Weights of a small mixture-of-experts language model, trained from scratch on English Wikipedia.
Size: 8 layers, width 128, vocabulary 2490, 4.54M parameters.
Experts: 16 experts in each of 8 layers, 64 SwiGLU neurons an expert, 2 picks a token, a softmax router, a shared expert of 64 neurons.
Training: a variant of SOAP for the experts, 229M tokens.
Below are experts of layer 3 (counted from 0) of a mixture-of-experts language model. Rows are named router (the router's row for the expert), gate (a neuron's input weights, with its number), up (a neuron's input weights, with its number) and show model dimensions 0-127. Each number is 128 + 24 x the weight over its row's rms, rounded and kept within 0 to 255.
Before each expert's rows: "mostly gets" lists some tokens that are sent to it at least half of the time. This comes from a sample of Wikipedia text that the model never trained on.

# expert 4
mostly gets: " ", " (", "–", " \"", "/", "95"
router [ 89 122 153 131 142 147 136  75 104  84 161 145 139 145 125 159 116 115 129 134 118 175 137 122 124 112 114 109  93  67 108 125 134 137 116 117 114 108 177 106 103 141 139  87 111  98 136 108 151 114  99 133 126 106 126 101  77 127  59 168 143 121 142 107  96 102 152 123 134 143 149 149 136 142 142 168 178 131 102 156 124  98 156 123 142 149 143 104  90 137  90 138 110 149 127 100 127 134  87 157 153 123 135 157 149 141 141 141 156 143 111 119 118 158 154 188 118 125 141 145 163 133 121 141 104 167 120 130]
gate28 [137 164  83  79 144 151 106 118 100 154 119 141 127 114 105 126 153 166 130 118  89  85 108 136 142 136 122 161 120 121 117 157 134 128 146 102 116 151 121 156  93 100 117 103  91 131 143 114 118 116 106 125 128 158 121  96 171 163 124 123 129 102 100 141 157 121 167 122  69 139 154 167 113  89 125 104  67 134 131 128 115 110 120 132 148 108 128 157 128 142 145 109 111 110  98 152 110 155 139 109 123  96 110 107 141  82 152 146 143 172 131 137 139 108 148 134  90 102 141 135 157 101 153 155 143 125 203 100]
up28 [155 131 150 133 134  84 117 149 147  89 111 124 116 134 149  57 149 144 142 133 126 133 143 135 106 131 125 162 120 158 171 111 109 145  84 118 124  95 150 131 170  86 148 179 155  86 151 105 104 154 106 126 185 136  90 136 129 102 131 100 148 140 138 152 126  75 151 137 154 121 147  97 150 117 126 134 168 101 139 105 156 146 123 100 139 133 136 117 113 100 114 154 165 109 123 167 169 118 145 157 159 148 129 122 123 160  98 113 108 126 152 153 174 137 138 135 131 116 101 104  99 120  92 141 135 121 149  96]
gate29 [111 128 140 122 115  92  88 142 132 171  96 133 138 100 149 131 123 125 149 119 122 162 142 139 163 102 136 103 114 138 160 128 114 150 138 144 107 146 140 155 129 122 116 165 127 127 155 173  86 109 127 133 145 140 140 104  93 131 102  96 129 173 105 141 128  85 148  98 145 155 178 174  82 127 166 125 120 114 139 156 136 151 160 127  83 122 171 145 132 139 184 124 158 116  96 119 131  88  96 138 129 147 139 128 113 136 167 149 151 142 138 158 158 113  87  99 100 145 168  99 144 170 131 109 169 140 133 151]
up29 [111  99 151 111 149 116 161 148 119 125 128 128  90 125 125 129 126 135 185  89 116 155 105  71  94 113 118  94 114 126 132  96 147 145 139 165 170  75 155 137 127 121 128 108 119 142  88 168  99 132  85 145 131 141 122 145  93 132 114 119 129 137 126 141 101 167  81 141 157 118 168 150 109 111 144 146 154  84 105 146 112 139 114 116  74 158 110 139 161 117 124 142 115 130 140 123  65 155  96 107  74 129 147 119 152 141 122  98 136 125 150 179 117 119 148 133 138 110 120 141 118 142 156 151 133 162 141 136]
gate30 [107 142 150 135 125 166 111 174 138  83 164 128 141 145 133 146 120 113 156 107 118 140 116  95 114 110  80 127 165 112 166 140 125 128 166 130 125 126 129 115 118 152 120 128 104 125  97 130  90 110 132 125 119 143 153 142 139 158 140 124 104 145 121  99 179 147 121 145 181 164 125 145 131  98 129 132 154 126  98 108 129 140 130  96  88 184  87 164 202 143 116 212 140 123  98 150  88  95 139 155  97 143 122 156 153 142 142 131  89 128 147 117 139 117 122 105  99 131 155 137 119 136 124 131 137 124 108 138]
up30 [129 140 138 111 108 159 133 125 119 132 122 137 118 174  64 126  96 144 112  97 168 116 137 122 136 119  93  99 116 117 106 119 132 108 137 151 135 117 142 148 123 130  81 106 139 113 120 130 167 120 103 155  67 112 136 149 103 115 114 137 120 101 144 149  77 140 120  65 108 118 148 110  93 176 138 157 160 138 142 143 137 121 150 124 170 118 193  63 138 103 113 142  87 135 140 118 119 166 145 145  92 116 114 115 118 144 154 136 146 135  93 134 160 144 133 137 164  91 129 112 115 137 130  95 150 157 158 150]
gate31 [152  96 123  92 150  95 104 108 168 126  88 132 139  97 132 114 124 148 125 133 171 149 174 104  87 113 137 149 131 154 142 138 137 139 107 128 163 153 167 126 164 127 120 100 120 149 132 105 151 126  84 164 164  89 107 117 136 154 133 161  81 142 159  78 150 107 105 136 127 147 114 138 154 124 144 101 139 110 128  87 129 127 152 128 140 135 128 106 128 137  94 127 180  93 118 130 129 103 153 116 137 167 140 138 138 103 134 130 136 155 179 118 159 148 191 133 171  94 137 150 158 142 150 148 141  95 112 150]
up31 [163 135 138  81 143  99 139 130 138 141 169 107 166 125 125  96 112 126 123 132 116 132 115 113 117 132 123  93  96 127 119 113 167 133 103 131 131  93 152 132 132 151  75 120 159 134 111 130 139 136 135 119 135 108 147 122 107 128  83 105 165 112 141 141 130 187  74 130 117 110 131 128 142 101 121 182 114 125 124 133 187 149 104 113 144 120 164 138 138 125  90 123 171 130 112 157 104 169 124 105 118  94 135 165 154 137 131 164 150 105 117 127 159 127 125  97 110  83  91  80 115 101 174 165 133 139  77 118]
gate32 [125  92 150  95 124 176 161 139 139 133 159 138 101 114 111  86 142 137 169 106 143 128 102  97 139 124 151 109  92 127 125 111 113 123 138 156 125 139 115 140  81 112 125 173 145 128 116 129  91 123 101 135 108 147  69 124  92 145 126 122 144 121 142  89 143 123 114 115 163 108 133 113 124 114 166 104  75 179 121 117 169 130 113 136 159 126 136 185  78 115 140 135 177 133 156 127 119 132  93 119  93 148 154 112 143 119 103 132 147 114 159 135 158 146  83 134 128 140  71 149 104  96 131 127 158 102 133 118]
up32 [127 141 132  95  96 145 158  99 133 123 105 100 154 131 126 141 113 159 101 145 153  80 132 158 128  81 159 148 146 141 154  93 114 116  79 142 109 112 166 118 109 144 170 101 128 137 149  80 109 126 128 129 143  87 115 137 148 145 143 109 139  98 131 144 161 121 129 138 131 167 129  98 121 100 169 110 119 162  85 117 155 131  81 148 143 161 121 141  84 155 135 128  86 102 139  97 128 148 105 126 108  91 116 146 112 125 121 164 124 151 145 105 119 115 146 140 133 149 125 148 150 151  87  80 131 108 190 164]
gate33 [ 75 110 141 135 144 120 140 143 125 118 125 147 170 133 154 159 131 103 143 138 119 121 154 128 107 143 121 127 159 122 110 132 166 119 137 174 125 157 129 121  93 115 106 133 125 121 174 115 110 120  51 147 108 153 150  70 118  91 188 124 139 126 114 122 114 122 130 135 136 130 126 131 122 128 153 108 149 139 117 166 108 148 111 158 123 137 159 147 106 137 189 121  94  96 154 151 174 127 148 164 109 131 136 150 143 135  91 119 183 132 181  92 103 118 108 130 106 108 138 128 150 142 143 186 152 105 127 104]
up33 [ 97 137 138 134 170 112 125 111 131 157 144 128 109  89 136 128 120 165 137 127 174 108 100 109 116 116 160 143 133 124 105 161 177 116 136 134 157  89 112 149 144  93 159  97 134 152 103 140 163 148 145 142 142 104 129 123 145 132 144 167 131 114  85 138 155 147 202 116 130 123 159 172 157  98 111 126 104 159 103  61 150 158  72 158 129 120 151 107 140 128 104 142  95 152 150 127 112 169 119 111 115  98 128 148 113 112 123 137 121 113  99 172 144 163 134 134 115 123 119  98 118 103 100 102 142 103 121 139]
gate34 [ 94 125 143 145 126 178 115 123 139 116 178 121  92 129 127 107  86 106 126 161 140 153 126 125 129  99  90 142 125 114 128 214 130  92 126 147 120 137 118 116 115 116  94 129 158 149 163 132 105 154 118  71 132 132 113  88 187 116 109 135 137 118 111  89 110 171  88 158 117 168 134 188 146 146 159 167 122 101 103 134 122 159 117 123 114 112  86 107 156 109 146 126  73 132 115 114 133 144 123 133 129 131 113 155 134 123 124 113 121 135 152 147 118  92 133 132 130 119 167 139 136 112 119 128 145 108 138 174]
up34 [102 147 128 141 129 132 166 125  72 158 134 114 160 103 121 121 142 121 171  98 133 136 157 105 105 140 137  79 139  91 148 166 132 171 115 144 116 129  82 127 123 157 135 129 145 169 128 153 121 141 131 164  75 183 155 169 136 118 156 137 116 144  90 100 166 172 123 117 117 108 110  76 167 157 126 106 142 155 121 115 129 171 141 119 104 134 121 138 113 153 142 112 118 109 138 103 146  99 120  96 162 118 135 147 138 171 133 124 124  73 127 129 137 152 159 130 135  94 162 130 154 131 158 146 156 105 134 124]
gate35 [129 124 167 123 125 131 151  98  86 116 143 152 131 102 125 141  82 102 127 140 132  91 155  95 113 148 120 158 183 118 140 121 117 131 119 134 123 169 110 109 143 147 171 147 126 115 108 133 150  97 138 139 131 101 125 114 145 141 120 118 129 106 113 165 124  86 106 118 128 126 206 110 131 116 161 163 112 100 152 177 129 106 177 118 118 110  99 158 147 113  99 131  68 129 155 101 124 109 110 121 145 146 102 180 110 129 128 150  65 178 127  98  91 119 148 123 119 135 121  99  97 123 116 120 117 140 127 153]
up35 [122 108 148 166 103 108 120 115 147 145  89 118 132  85 118 132 151 106  82 149 118 155 116 179 100 115 133 128 120 127 105 108 140 126 138 157 119  76 154 152  84 142 101 157 122 127 146 100 148 134  88 108 145 118 138 110  48 154 155 119 135 125 139 113 119 115 199 120 134 171 145 124 107 109  94 144 130 136  95 122 140 146 110 157  97 136 161  71 149 103 133 125 156 104 124 134 111 143 144 149  91 134 182  93 142 118 136  95 156 120 136 158 109 121 153 148 109 118 133 142 160 120 135 106 147 115 116 151]
gate36 [116 144 117 142 168 130 145 124 137 154 123 170 129 106 102 124 125 115 181 113 141 135 116 120 191 117  93 166 144 111 167 190 120  98 161 124 123 116  98 170 112 144 141 105  98 136 135 145 171 127 153 136 131 122 142  84 148 141  96 170 100 173 133 114  87 111 120 121  94  90  98 115 131 125 117 129 119 144 127 134 143 109 151  92 120 179 123 126 145 112 118 126 162 114 145 124 131 185 144 129 125 131 126  89 177 129 108 103 163  89 147 129 151 114 133 119  85 123  90  91 104 128 145 130 124 155 109 131]
up36 [152 159 164 137 146 142 108 167  92 133  91 200 112 116 121 131 122 118 136  94 117 131 136 125 134  71  69 152 116 126 144 169 117 119 111 126 138 158 139 161 135 123 111  94 103 129 110 138 141 128 115  92 125 100 136 103 166 173 150 160 122 152 139 106 132 128 126 111 129 151  91 135 116 138 171 124 105 174  81 120 141 114 145 138 138 126  76 152 160 145 159 126 130 156  96 114 106 125 153  89  81 144 107 124 113 163 128 131 157 103 122 116 134  94 129 149  66 128 127 113 105 125 158 135 129 145 108 144]
gate37 [168 123 128 153 137 127 123 124 124 130 156 138 118 155 132 168 117 149 127 122 105  78 112 111  99 150 148 153  99 121 151 132 175 110 138 126 121 111 146 118 135 107 130  95 142 147 196 126 173 142 136  89 146  89 139 181 175 127 154 100 114 143 137 150 123 108 104 201 153 150 170 146  88 126 175 161 135 119 139 151 108 106 132 131 136 134 144 148 138 111 135 111 116 103 100  75 111 159 112 130 114 139  98 110 122  95 119 125  97 125 116 112  71  98 104 107 103 123 136 124 120 100 114 107 103 138 156 136]
up37 [146 137  87 144 112 162  91 114 145  98 128 140 100 188 113 125 155 144 106 120 153 128 148 154 160 160 133 147 137  99 137 150 104 128 117 114 153 128 124 127 109 114 131 114 124 122  71 146 158 105 161 142 155 138 146 135 130 102 145 119 141 122 142 121 134  87 137 141 137 121  78  86 118 144 111 117  67 157 111 102 135 167 128 130 162  86 123  82  95 137 136 154 169 161 185 151 147 136 136 121 109 135 159  82 118  55 144 163 122 114 153 111 165 150 154 130 141 131 113 140 112 131 125 108 136 115 118 140]
gate38 [122 154 118 124 123 144 160 141 154  89 140 160 109 142 116 116  93 115 108 151 165 148  91 115 140 141 116 100 156  81 144 108 147 135 131 142 126 122 101 107 119  95 144 133 117 121 142 132 114  87 124 156  90 127 154 150 109 156 155 114 123 128 121 164 150  91 117  96 109 124  99 131 144 113 154 156 107 124 128 180 155 152 168 112 140  83 100 143 103  93 133 144 151 101  85 107  88  80 122 133 120 138 139 157 105 142 162 117 121 159 161 129 145 140 129 114 130 104  77 161 153 159  94  94 154  94  95 175]
up38 [130 167 117 119 127 141 118 193 129 153 124 152 125 144 163 163  88 122 134 145 134 136 115 158 183 107 144 126 171 179  93 125  85 136 115 104  88 125 144 123 121 123 119  82 123 132 105 131 115 134 109 137 107 114  79 117 131  99 104 132 106 126 120 113 130 145 109  79 110 108  98 146 121 139 104 118 146 104 134 141 119 142 127 139 115 125 128 117 127 150 124 133 178  81  93 148 137 122 115 155 119 119 179 113 159 159 196  87 175 120 145 141 151 127 134 146 133  94 108 148 176 120 154 112 130  86 118 140]
gate39 [133 117 159  89  93  93 165 117 156 166 124 155 134 157 128 165 122 135 156 155 142 124 121 157 138 143 131 118 138  89 158  97 135  92 137 144 148 104 107 112 119 137 128 140 145 171 137 122 136 132 104 159 127 107 143 151 110 109 119  87 125 134 139 153  96 124 155 149 122 132 143  95 128 101 109 139 111 127 145 127 123 128 104 136 186 130 110  97 107 108 109 114 175  91  84  95 118 126 136 125  80 133 134 144 183  97  88 108 151 135 163  87 104  97 107  99 126  95 105 117 147 126 116  96  69 178 147 133]
up39 [144 123 116 102 107 140 106 121 152 125 137 143 176 137 139  54 114 109 111 142 133 154  91  59  82 171 131 115 147 109 155 131 123 141 136 156 139 109 103 151 154 160 137 152 100 154 143  83 153 129 118 119  86 126 133 145  93 125 117 117 111  94 135 152  99 119 149 111 200  94 134 170 116 132 118 124 155 102 133 106 142 119 161 123 142 124 106 108 148 147 141 108 130 173 136 106 121 120 122 123 160 142 163 162  73 118 144 135 145 155 165 137 102 109 148 111 150 104 142 171 105 149 128 134 133 126 126 137]
gate40 [151  93 106 110  91 120  77 132 131 106 120 158 111 129 158 133 121 114 129 143 133 153 153 135 137 109 129 135 108 139  94 119 133 167 112 114 135 130 178 179 129 134 101 146 149 108 161 137 174 120 142 120 160 129 139  94 115 126 177 157  75  63 146 122 100 136 126 124 146 144 136 158 120 135 127 123 129  76 137  88 130 169 140 103 107 151 130 114 112  99 156 129 120 147 121 133 178 104 144 107 148 103 139 130 142  89 123 188 143 155 124 104 119 155 149 138 103 112 175 140 155 138 128 146 113 187 126 145]
up40 [ 94 138 113 126 124 124 163  88 106 140 120 150 138 107 176 127 159 121 119 165 130 102 141 101 113 118 108 124 135 139 159 146 114 139 130  84 118  90 108 112 124 128 158 122 127 118 107 117 103  97 165 158 184 131 149 137 126 100  90 121 151 134 120 125 163 144 129 137 138 148 100 109 106  96 107 162 111 126 109 139 111 107  91 119 141  91  82 108  93 169 144 123 130 108 120 107 130 143 133 120 178 126 121 101  75 131 103 112 120 139 126 133 122  92 161  95 131 146  94  72  81  99 159 142 160 110 140  68]
gate41 [163 140 117  91 108 111 125 140 157 132 158 176 137 167 125 128  91 127 155 151 106 116 109 167 182 166 122 121 111 165 125 145  87 130 142 123 171 182 139 117  96 107 140 126 108 165 142 166 122 149  77 142 145 146 122 125 134 116 113 158 115 117 106 169 134 119 140 139 101 146 134  97 122 139 147 114 171 106 105 150 152 123 120 116 120 105 118 125 140 116 114 131 155 106 100 122 146 120 153 140 156 158 176 202 152  96 126 153 134 134 169 131 103 117 118 102 106 132 100 135 153 148  98 161  99  93 129 141]
up41 [129 121 181 115 184 152 105 133 126 124 128 131 134 101 119 136 155 143 125 101 117 118 112 156 162  76 169 154 146 103 134  88 122 145 144 139 122 149 114 156 166  90 142 140 126 148 124 146 151 156 141  93 113 139 105 111 114 141 148 143 112 130 137 124 156 159 113  95 165 135 113 128 130 141 117  86 119 140 129 131 102 112 113 128 162 157 142 137 156 170 126 161 112 119  96  87 127 166 150  73 165 144 118 120 145 112 135 154 116 113 138 112 145  85  94  88 145 114 101 129 191 136 104 183 155 109 107 162]
gate42 [129 152 126  91 143 102 127 138 130 121 104 136 104  98 127 154 114 130 144 121 144 107 113 134 116 138 125 130 196 119 134 163  94  70 157  94 136 169 164 142 153 154 195 115 100 158 129 117 148 114  81 142  87 147 175 139 151  94 161 182 137 114 113 128 105 105 157 147 127 126 110 132 118 119 102  73 115  94  92 116 122 159 126 147 127 132 109 117 137 131 153  93 129  84 118 107 141 117 108 101 114  98 117 154 105 121 167 124 128 111 116 115 134 163  93 133 137 117 132 113 133 150 181 119 153 123 113 140]
up42 [174 130  95 122 129 109 109 136 159 108 103 127 142 151 146 103  89 139 118 112 174 122 124 103 121 110 120 133 184  99  92 155 105 102 167 133 127 104 144 169 174 120 125 143 110 110 121 118 150  96 132 129 132 130 142 174 131 103 144 105 155 113  84 128 114 123 147 127 111 196 138 115 162 125  88 107  94  95  94 103 128 142 124 157  81 151 100 123 126 148 116 166 112 141 101 111 125  95 132 157 125  81 153 137 139  93 111 135 117 121 100 112 128 144 142 103 146 129 148  99 123 147 131  70 100 146 149  92]
gate43 [140 131 121 158 119 141 185 119 115 121 117 136 106 112  94 173 151 168 131 158 128 158 122 127 168 102 135  80 145 181 138 139 135 126 149 114 150 123 207 144 144 122 112 129 151 105 111 154 144 144 149 130 142  96 115 158  76  76 136  77 151 150 159 120 176 106 112 141 157 163 127 130 152 138 107 155 142 121 143 148 138 129 136 129 133 140 115 124 155 145 119 121 161 132 107  94 136 134  84 147 139 130 116 111 134 106 137 127  97 156 102 151 157 125 132 152 105 121 140  77 145 109 157 134 128 149  74 108]
up43 [121 125 113 125 114  84  93 113 135 134 110 137 113 139 121 176 152 147 100 154 119 110 117 114  95 122 111 112 145 109 115 144 136 187  98  92 118 124 107  92 172 137 129 155 133 163 104 124 173 136 141 171 122 125 132 141 108 125 106 141 179 131 156 157 129 117 140 123 121  89 123 117 165 155 115 138 127 177 179 118 111 156 163 146  81 147 112 153 167 133 162 112  99 138 167 101 127 154 153 166 142 138 134 158 102 145 114 145 124 117 110 101 119  95 108  83 133 115 131 160 102 135 176 152 172 149 140 119]
gate44 [101 100 165  69 146 158 135 136 160 169 146 142 128 149 129 119 139 180 119 162 118 148 109 131 109 165 156 130 109 151  89 129 112 117 116 151 143 105 125 122  96  73 130  90 133 133 152 120 133 166 175 131 131 129 124 151 118 102 133 159 117 164  96 134 141 145 115 132 120 120 105 128 153 133 153 136 141 166 145 114 124 118  79  88 141 132 132 153 115 124 124  93 121 164 120 161  89 180 131 160 143 109 118 198 147 159 126 108 126  92 183 152 113 116 113 127 146 122 137 141 123 101 115 131 120 139 127 179]
up44 [132 113 133 132 185 127 139 113 131 152 159 150 126 136 142 137 101  93  86 118 129  93 127 116 111 156 103 164  86 116 120 155 130  66 145 104 119 119 118 103 146  85  86 121 117 139 110 118 159 150 145 157 108  79 114 140 127  87 155 168 149 149 129 109 126 138 152 165 143 184 160 123 143 142 114 141 180 118 150 111 108 129 174 106 102 151 117  99 109 133 162 102 124 134 129 174 112 124 152 152 126 140 171 157 132 139  94  82 124 130 109 132 114 123 172 120 126 141 142 120 165 161 141 145  98 130 151 135]
gate45 [130 137 146 135 135  67 178 109 144 178 144 113 146 106 122 135 140 120 122 137 136 133  98 126 126 102 126 178 124  94 123 119 140  88 125 101 133 141 169 145 122 105 134 114 183 134 158 162 109 145 112 111 107 122 102 123  98 140  91 148 119 145 171 144 166 151 123 116 158 139 151 131 137 139 122 167 166 139 133 130 141  82 125  81  97 147 157 146 117 147 114 108 150 110 137 118 150 118 131 158 160  95 139  97 135  99 124 117 103 122 114 125 112 165 137 139  99 177 164  79 127 130 107 145 127 102  57 102]
up45 [143 116 114 126 126 173 117 100 112 108 195 118  94 136 147 127  95 149 145 135 150 132 111 146  67 129  99 131 123 130  92 129 101 141 111 131 117 126 163 101 142 133 139 123 146 144  86 159  92 133 123 155 127 104 146 136  91 103 108 111 122 139 161 175 135  91 122 155 146 123 145 133 147 102 101 150 141  86 129 105 123 102 178 118 158 117 125 144 112 140 134 165 151 115 155  88 129 117 106 122 139  98 142 201 132 141 112 111 127 157 104 141 147  77  90 110 157 137 130  88 152 124  81 100 145 136 102 139]
gate46 [131 153 129 110 118 107 119 139 109 111 114 118 155 121 107  94 117 108 105 168 125 102 126 160 148  81  97 129 131  93 103 100 129 152 145 130 124 144 181 103 100 133 138  94 117 137 127 111 130 166  91 158 106 101 129 153 125 156 134 134 146 126  96 173 101 127  97 157 129 145 130 180 107 126 139 169 111 119  79  84 126  83 118 129  90 126  89 153 106 146 134 141 130  85 115  95 160 108 102 116 150 177 120 143 102 139 101 155 109 145 159 152 145 121 138 122 112 143 124 162  69 124  88 109 117 143 106 105]
up46 [109  46 143 176 137 108 120 142 130 111 150 134 133 126 107 151 125 124 130 134 121  77 124 126 175 120 117 139 115 140 127 123 113 154  92 151 126 139 149 151 145 101 131 162 149 104 138 143 114 122 125 125 126 163 139 100  95  79 120 115 124 124 209 115 151 135 125  68 131 122 144 152 145  97 160 117 108 127 137 140 151 173 112 113 119 153 116 133 141 135 120 180 141 138  85 147  92 107 138 186 135 119 142 133 135 138 145 127 183 139 110 123 165 139  99 106 115 148 139 146 128 159 160 119 152 126 170 104]
gate47 [132 131  96 146 132 128 112 130 151  71 135 133 118  99 130 128 122 146 122 154 110 130  99 110  96 143 105 109 120 154  91 142  79 126 145 128  93 158 165 138 114 129 141 121 168 119 167 108 100 155 166 165 165 118 173 131 123 131 167 162 129 154 105 130 116 153 110  67 143 117 142 152 110 166 129 146 135 125 128 113 151 153  82 149 141 162 100 116 105 127 161 177 154 104 111 109 126 142 128  99 112 110 161 136 198 132  90 116 152 145 116 124 124 102  99 117 138  97  90  94 125 141 121  96 141 161 137 144]
up47 [151 116 156 111 101  86 136 156 142 110 144 109 137 130 153 140 138 149 111  82 120 156 121 125 151 136 173 105 128 127 124 116 109 112 115 119 113 105 148 127 135 149 165 116  95 150 149 157 125  91 143 128  79 140 103  91 115 102  76 102 146 158  76 129 129 160  91 136 112  99 139 107  86 129 165 129 126 152 119 155 135 131 158 128 119 153 130 141 126 144 104 119  69 160 154 134 122 128 184 155 135 128 106  88 148 100 119 113 151 158 136 136 131 122 136 145 109 178  99 147 103 189 131 184 123 145 129 148]
gate48 [ 93 111 108 108 166 129  97 139 116 173 118 129 142 150 148 138  95 167 101 150 150 175 134  66 118 156 115 119 152 188 139 169 163 126 146 105 154 122 115 114 123  98 157 156 142 109 134 117 112 140 128 120 117 130 126 117  92 161 105  74 118 134  82 117 159 115 129 108 121 115 173 134 124  84 144 129 167 139 125 153 160 138 155 114 130 162 147 132 129 116 141 108 140 127 110 113  73  85 151 138 117 132 119 131 190 127 129 111 124 157 133 135 148 102 131 166 144 101  85 140 160 130 116 138 116 155 134  99]
up48 [136 141 128 129 102  99 132 137 137  95  86 141  82 144 136 179 139 145 171  95 119 146 121 194 168 120 158 158 121 136 151 109 142 150 105 152 117 137 144 172 124 161 132 102 150 131  74 174 146 110 131 124 114 117 121 100 139 119 137  96 129 111 155 149 136 113 129 132 113  93 129 148  87 142 100  95 183 130 128  98 110 130 125 158 150 151 160 152 120 107 103 146 122 112 108 127 102 172 118 110 152 110 149  79 108 133 155 123 128 128 179  88 112  89  99 104 133 122 156 122 150 137 143 101 141 145 101 129]
gate49 [174 144  71  89  94 153 130  90 139 149 135 119 114 167 108 122 149  97 113 151 164 128 136 140 145 151 106  92 145 143 137 158  98 117 132  84 132 117 132 102 176 147 148 152 168 123 132 131 115 136 147 162 141 158 108 157 138 113 148 131  92 129 143 155 128 138 127 110 139 131 132 123 184 129 162 109 133  86 171 153 116 156 138 113 154 141 128  94 132 124 125 160 145 119 114  97 113 145 121 141 155 120 110 108 145 121 155 149  85 154 106 118 181 167 123  95 132 115  92 121 134 116 129  90 103 152 186 160]
up49 [155 130 129 181  72  94 124 158 158 119 104 126 120  93 128 118  90 141 163 120 136 114  84 131 114 154 155 134 144 173 101 145 136  74 145 147 105 165 133 163 167 119 111  98 136 109 153 113 120 139 120 104 129 141 115 159 137 147 124 146 106 126 149 111 123 117 143 127 105 156 101 123 114 189 165 141 145 140 123 149 167 149 178 130 122 134 101 147 146 140 140  98 156 113 174 150 120 140 129 139 194 124 151 156 153 150  82 141 163 121 152 141 132 130 170 136 122 139 118 110 147 146 147 119 129 115  84 112]
gate50 [130  92 155 129 136 136 110 145 163  91 115 122 163 145  95 131 139 130 150 114 155 156 149 138 109  94 179 143 134 134 134 146 115 164 113 150 123 144 141 146 128 143 116 117 178 149 147 145 143 135 102 156 107 140 104 118 138 151  58 119 137 142 159 134 131 125 135 127  92 147 100  95 138 127 133 143 121 102  98 119 194 152 159 141 126 144 130 105 107 112 104 140 121 152 147 126 100 129 187 121  96 162 170 153 139 130 100 160 139 120  84  82 112 160 135 139 160 125 170 204 128 144 132 136 136 145 126 151]
up50 [113 124 151 178 128 149 139 124 122 122 108 117 167  90 147 153 144 138  97 151  95 138  89 181 132 110 147 148 123 107  88  84  96 144 116 106 148 159 122 140 136 145 117 136 136 111 165 169 124 156 162 138  84 154  87  97 127 126  94 118 104 131 105 135 146 140 124 123  65 152 143 125 120 155 151 151 171 133  98 123 159 121 160 117 104  98 131 119  85 140 134 154 117 114 114 136 177 157 135 106  96 155 125 105 115 103 135 137 131 151 119 160 130 191 142 128 126 159 132 119 160 109  98 132 163 151 108 101]
gate51 [ 87 128 169 127 123 132 129 102 129 112 118  90 141  79  88 125 124 102 127 162 140  86 127 116 155 158 147 126 146 151 131 166 157 120 125 159  79 177 113 111 117 149 119 135 143 154 141 143  85 173 135 147 107 152 104 120 168 132 139 152  67 146  97 100 180 166 114 125 133 148 150 152 132 126 140 125 113 139 113 146 137 139 148 138 129 138 117 128 103 129 135 127 126 106 134  63 146 101 157 158 112 108 160 116 109 123 134  92 117 135 117 129 166 120 122 154 120  99 126 176 149 158 114 108 127  95 127 190]
up51 [113 148 124 162 144 141  93  99 118 121 132 131  79 101 112 123 103 131 128 142 141  98 162 137 144 141 146 140 111 161 140 174 120 147 115 123 107 128 159 139 143 162 119 143 113 109  76 132 126 151 135 118 121 166 122 125 147 143  80 150 118 174  75 102 178 107 100 144 139 159 119 125 146 149 134 136 149  70  74 160 140 151 174 129 139 136 103 130 127 135  98  78 100 107 133 103 143 102 142 163 128 129 122 124 142 124 123 100 113 101 116 133 100  68  93 151 108 112 126 191 130 133 141 141 130 121 105 155]
gate52 [100  75 148  83 108 118 161 155 162 138 167  56 123 127 141 137 123 146 145 110 161 128 119 103 100 156 149 170 129 156 133 131 131 130 114 130 115 123 114 121 130 113 117 143 117 144 163 148  97 138  95 117  99 153 130 117  83 119 141 141 107 130 121  92 106 124 144 127 138 165 152 104 104 138 183  75 130 145 145 118 141  95 140 150 159 121 145 121  95  90 114 159 105  93 185 109  84 118 119 148 135 117 105 132  82 128 116 137 144 113 107 124  69 130  91 106 139 124 107 162 114 112 141 116 151 113 114 113]
up52 [134 106 168 124 156 117 113 127 107 166 113 158 165 109 118 114  86 125 120 168 141 156 144 113 159 111  85 135 141 162  94 151 146 140  77 166 170 125 106 151 115 109 100 102 123  88 127 100 141 160 113 153 131 104 122 133 130 172 108 156 132 185  82  99 157 135 145 116 121 105 120 132 131 129  91 144 146 160 144 159 163 122 117 136 118 130 113 153 136 152 159 100 170 115 127 138 165 135 157 156 106 103 161 173 157 149 131 132 119 101 128 116 140 112 125 158 124  91 113 175 139 138 115 153 121 135 153  93]
gate53 [121 112 128 102  84 115 191 151 142 179 123 170 162 126  86 105 117 153 126 161 130 154 126 103 133 113 128 141 151 127 102 115 142 115 105 145 117  78 188 124 117 103 113 104 119 129 143 133 134 137 148 173  95 138  74 132 101 145 124 104 125 129 136  90 106 158 169 136 166 120 132 130 136 155 112  93  91 128 119 126 143 128  95 128 151 161 153 123 164 117 131 147 127 152 136 109 116 156 145  98 119 100 147 124  96 133 148 118  94 179 148 149 126 132  93  97 122 168 119 143 163 163 145 158 157 136 124  97]
up53 [136 110 110 113 124 115 135 111 124 118 140 137 178 103 126 130 132 121 159 146 136  85 121 169 128 136 119 121 132 136  86 137 136 113 169 117 137  81 138 165 125 191 124 120 109 118  89 179 105 104 117  87 125 124 142 139  99 120  90 152 104 125 109 175 130 121 149 119 172 187 108 107 148 162 115 154 129 120 133 174 121 114 118 118 147  93 119 140  91  80 158 121 111 135 115 112 155 114  76 128 119 114 138  95 162 140 115 119 137 140 122 134 115  71 104 112 131  93 105 154 137 105 115  81 155 116 103 149]
gate54 [112 169 154  98 128 177 155 114 130 112 124 131 144 112  78 138 126 151 143 113 151 116 112 112 130 129 102 148  98 111 146 104 146 131 127 124 122 134 131 132  92 134 140 136 117 126 156 119 161 138 151 172  85 127 106  98 139 122 136 112 125 106 133 116  92  88  97 135 142  90 135  84 132 166 102 140 149 141 152 169  82 147 160 130 154 175 106 133 163 112 147 145  76 143 114 105 142 166 143  98 124 122 106 129  72 112 113 145 116 126 132 114  74  76 127 126 119 160 140  76  78 133 119 143 122 165 131 107]
up54 [125 107 124 167 134  92 155 152 114 116 165 101 172 115 185 129 168 132 143 151 148 135 150 118 130  97 163 125 117 153 121 120 163 139 112 129 135 132  99 140 104 117 151  96 121 110 101 162  93 108 122 151 142 150 138 114 103  89 134 134 145 158 148 127 159 162 135 138  88 146  86 119 141 130 167 111 126  90 107 114 144 133 101 135  71  75 144 101 141 126 112 155 179  79 120 191 132 139 118 144 120 104 146  98 138 172 154 127 133 130 165 114 158 135 143 166 118 122 124 157 120 103 155 123 131 103 130 145]